Weights of a small mixture-of-experts language model, trained from scratch on English Wikipedia.
Size: 13 layers, vocabulary 4096, 16.5M parameters.
Experts: 48 empty slots to pick, a shared expert of 256 neurons.
Training: a variant of Adam for the experts, 4712 steps.
Below are experts of layer 3 (counted from 0) of a mixture-of-experts language model. Rows are named router (the router's row for the expert) and show model dimensions 0-159. Each number is 128 + 24 x the weight over its row's rms, rounded and kept within 0 to 255. Numbers have three digits each.
After each expert's rows: "comes before" lists some tokens at least twice as common just after its tokens as in all text. This comes from a sample of Wikipedia text that the model never trained on. Tokens count by the router's weight.

# expert 87
router:113151120089154126179141135155126146110134130115117147140136076128142152117118158136104091088102153102130096123141117131127158116108121098156130105160136166086149115132131086109149119181127107130154111183139151143091184106171139136118109134106141141100131147130090120133123113143119133102140101119136113119157152157093165123083113116139117119109136088090162131153104134122164108088095142126166163128123143102147123074165126124134160174124168126140099089110158114144082155160127104
comes before: " of", ",", ".", " and", " in", " was"

# expert 79
router:118139132145130119092098111159158120150105115127185160132156147082146146143121108153157125150117117153125157173113102107125116142103121101143124164149140142152079108114129100147146116153121110112083158164110117133121143115147113177103120139097116154082146139100091131139161132081122127121125099117127170106108114085098145086143130117116157110110077103148183163108120079123141153150127108099127134110118180112093157109093115108106126117158144155135091131139088126164122133152119096
comes before: " |", "\n", " ", "|", " -", "ary"

# expert 88
router:108170128132107105183169111174135156171138089102127141112164101089133125156109140138116077165144158113153141132126122131141124162123116084127089113083100140101084113133125095150152098107129122089135150123128101111116130101145115097130109124129108171075103173114094126110113096125147131116141105111131135094146179113113142118121095105119111127131108126154152134106090097171095123132154120141138143123093086139135120083132089111108160105110146145123117103090093140151120142124087094
comes before: "\n", " of", "==", " The", "ly", " to"

# expert 83
router:083167088131157145152104084154174161160117151083148128097145127114142138157094154163132137117152152147143161130148093113148153147117131100108117127116135109115124147118111104143093097111106089115113155132103118120146161095163098133096089155140101155098091161137122116112122132099127112100090145105111131099141121135120150123104092113076123097097119118172145124129104135142125169164181091180130095109142132147121148132111104123114145114172167144162131089125128095123141151155112125
comes before: " in", " of", ",", ".", " and", " to"

# expert 69
router:108117089142162103120131095135127127158129145113128156114112131116141081152160137168148092129132139150123103130147138103112132148087077113152091141093123118127095143140109129139111114138135080138110181101138118133138120081100090143088138111132079087118126170151157125109091134108138118168131147133180160136105182146102178108125106096107129125111127113126139140130123158156088106136100109159155107128144118131143166163129106113122115109128141144139078106112090111078097135106074114
comes before: "\n", " to", " of", " The", "%", " that"

# expert 84
router:106134157120148126116080084144156145147110135118166129087147186123160158176113124167131113143115158131128161109173138164160148145128143130120117123117109130100130110111113103149120089086104131078090163122090130123112167120160108141105111107128169173142108147150125124136135103110117141114097103096102135089129133108139154126103128104126147113115094118120143141115111129133137173152125086153146126108101128150122169159130102140113139080169175125157116093104082082169115147137114105
comes before: " the", " in", ",", " by", " of", " a"

# expert 94
router:089120112103097099130121108150128125104129120185139156180092140139149113146126135128142132108174144082123143135146119168143109119085136095125150105126107119104159105138126201120104113105133108136165125142110157174102139109164161131132108107169148103158136147147125077159115109104116109166107175121149106152160090144163099150118106124158099135122154143113145104110137119128113126126150133156132117123114156141150164139117118170112134160130130080141112098139072131114069150135102122
comes before: " the", " a", " of", "==", " The", " also"

# expert 64
router:112114073138119146092143168111128141141121082094097113108141144150148103101141113110101112159087168137112103150156125155131120131130077136136103156100152149134142118110094116080176140140139162123128134084108119120095152166154154118085113156158133147145102144112130142143156122094174114076130079077151116166150124140151122115113107127111131124095146118111150118121126121120148121126075136146111144116155102153098132120098191100113133148119123102125132115128093142130139087164094092
comes before: " the", ",", " he", " it", " she", " they"

# expert 73
router:138163132119144146118097089136136186128119146136108146112099091147124086132183132162141126142138132144171148096134166098104137152152122150126135127132133109147128146152119182169123096147141089124063086149124130126177090125148113150123093160133091111133104128138117122133137121115161137164164129131124162138153121130123152160115102157099116104104102120134137120107107144177118130137068096146137097111108106091139109103101145173130156117143141101158177109147116094137114099167144149
comes before: " |", " (", "%", "'s", "age", "ary"

# expert 95
router:116149141126076126166086104140182114119114122117127145122105166121159111142095139094101140140149150158119130109183100158161154132121130116168102134154112102149141115124117093130109122106116136112099122145154114114140175087130091123087122125141124131095078143137107141114108112089122126134121073145104136121121178084160122138128123121106163089120122106142112112144117163132089153156137116156114077098118145140109177121140078130170144120151140140134131088080164105134161114105131095
comes before: " in", " to", ",", ".", " by", " on"

# expert 80
router:068144128121131171153082075145173156133131113108141145101133166124163120149128161152134104135126157136137162114142119101115141161145105126116096151114108097125110098128099112120094103122096109099085157121088090111140133121159119116095101114159136153123117163158102134105138120100133130086085124092121145102138130105137154119130110103109113096098109113170150096134115120144113181160151126168136118140109126159097165163108106110092168108149138138172124094104133082148147158114118141
comes before: "s", "ed", " by", "ing", " in", " of"

# expert 65
router:173131143132127105115134157122086101143112156104126103119095140103101103136122112160148125121136124149089117152128139140096141115157206127141111112109090154171069137155130125146087118098110136145119115136116138169128102137137135154160134152122190116174139095103106149126176133117126092133117075126111126133084116097102110141097157148122134127137134097088107084120132133143148133158091113121121148162162178146101143115130139139139131138113078147124123161138106144147177144112176129
comes before: ":", "-", "=", " /", " name", " •"

# expert 90
router:166148154121132135121155113114087092120052144189150121127110098101110122101108092139164104142165092121122106120076124147139141115166174127105140124107106131127086135161092116155110136104107132132126089148127119121103144127145126104137118154111163113153112112080124135148135120118097083141122113076135120177129126146099134170108144135169104129156159145100088122103164164146122154139114140080122185129146146135145129148150125116152134119135118155143123147121115104147137136125188142
comes before: "-", ":", "|", "\n", "=", "N"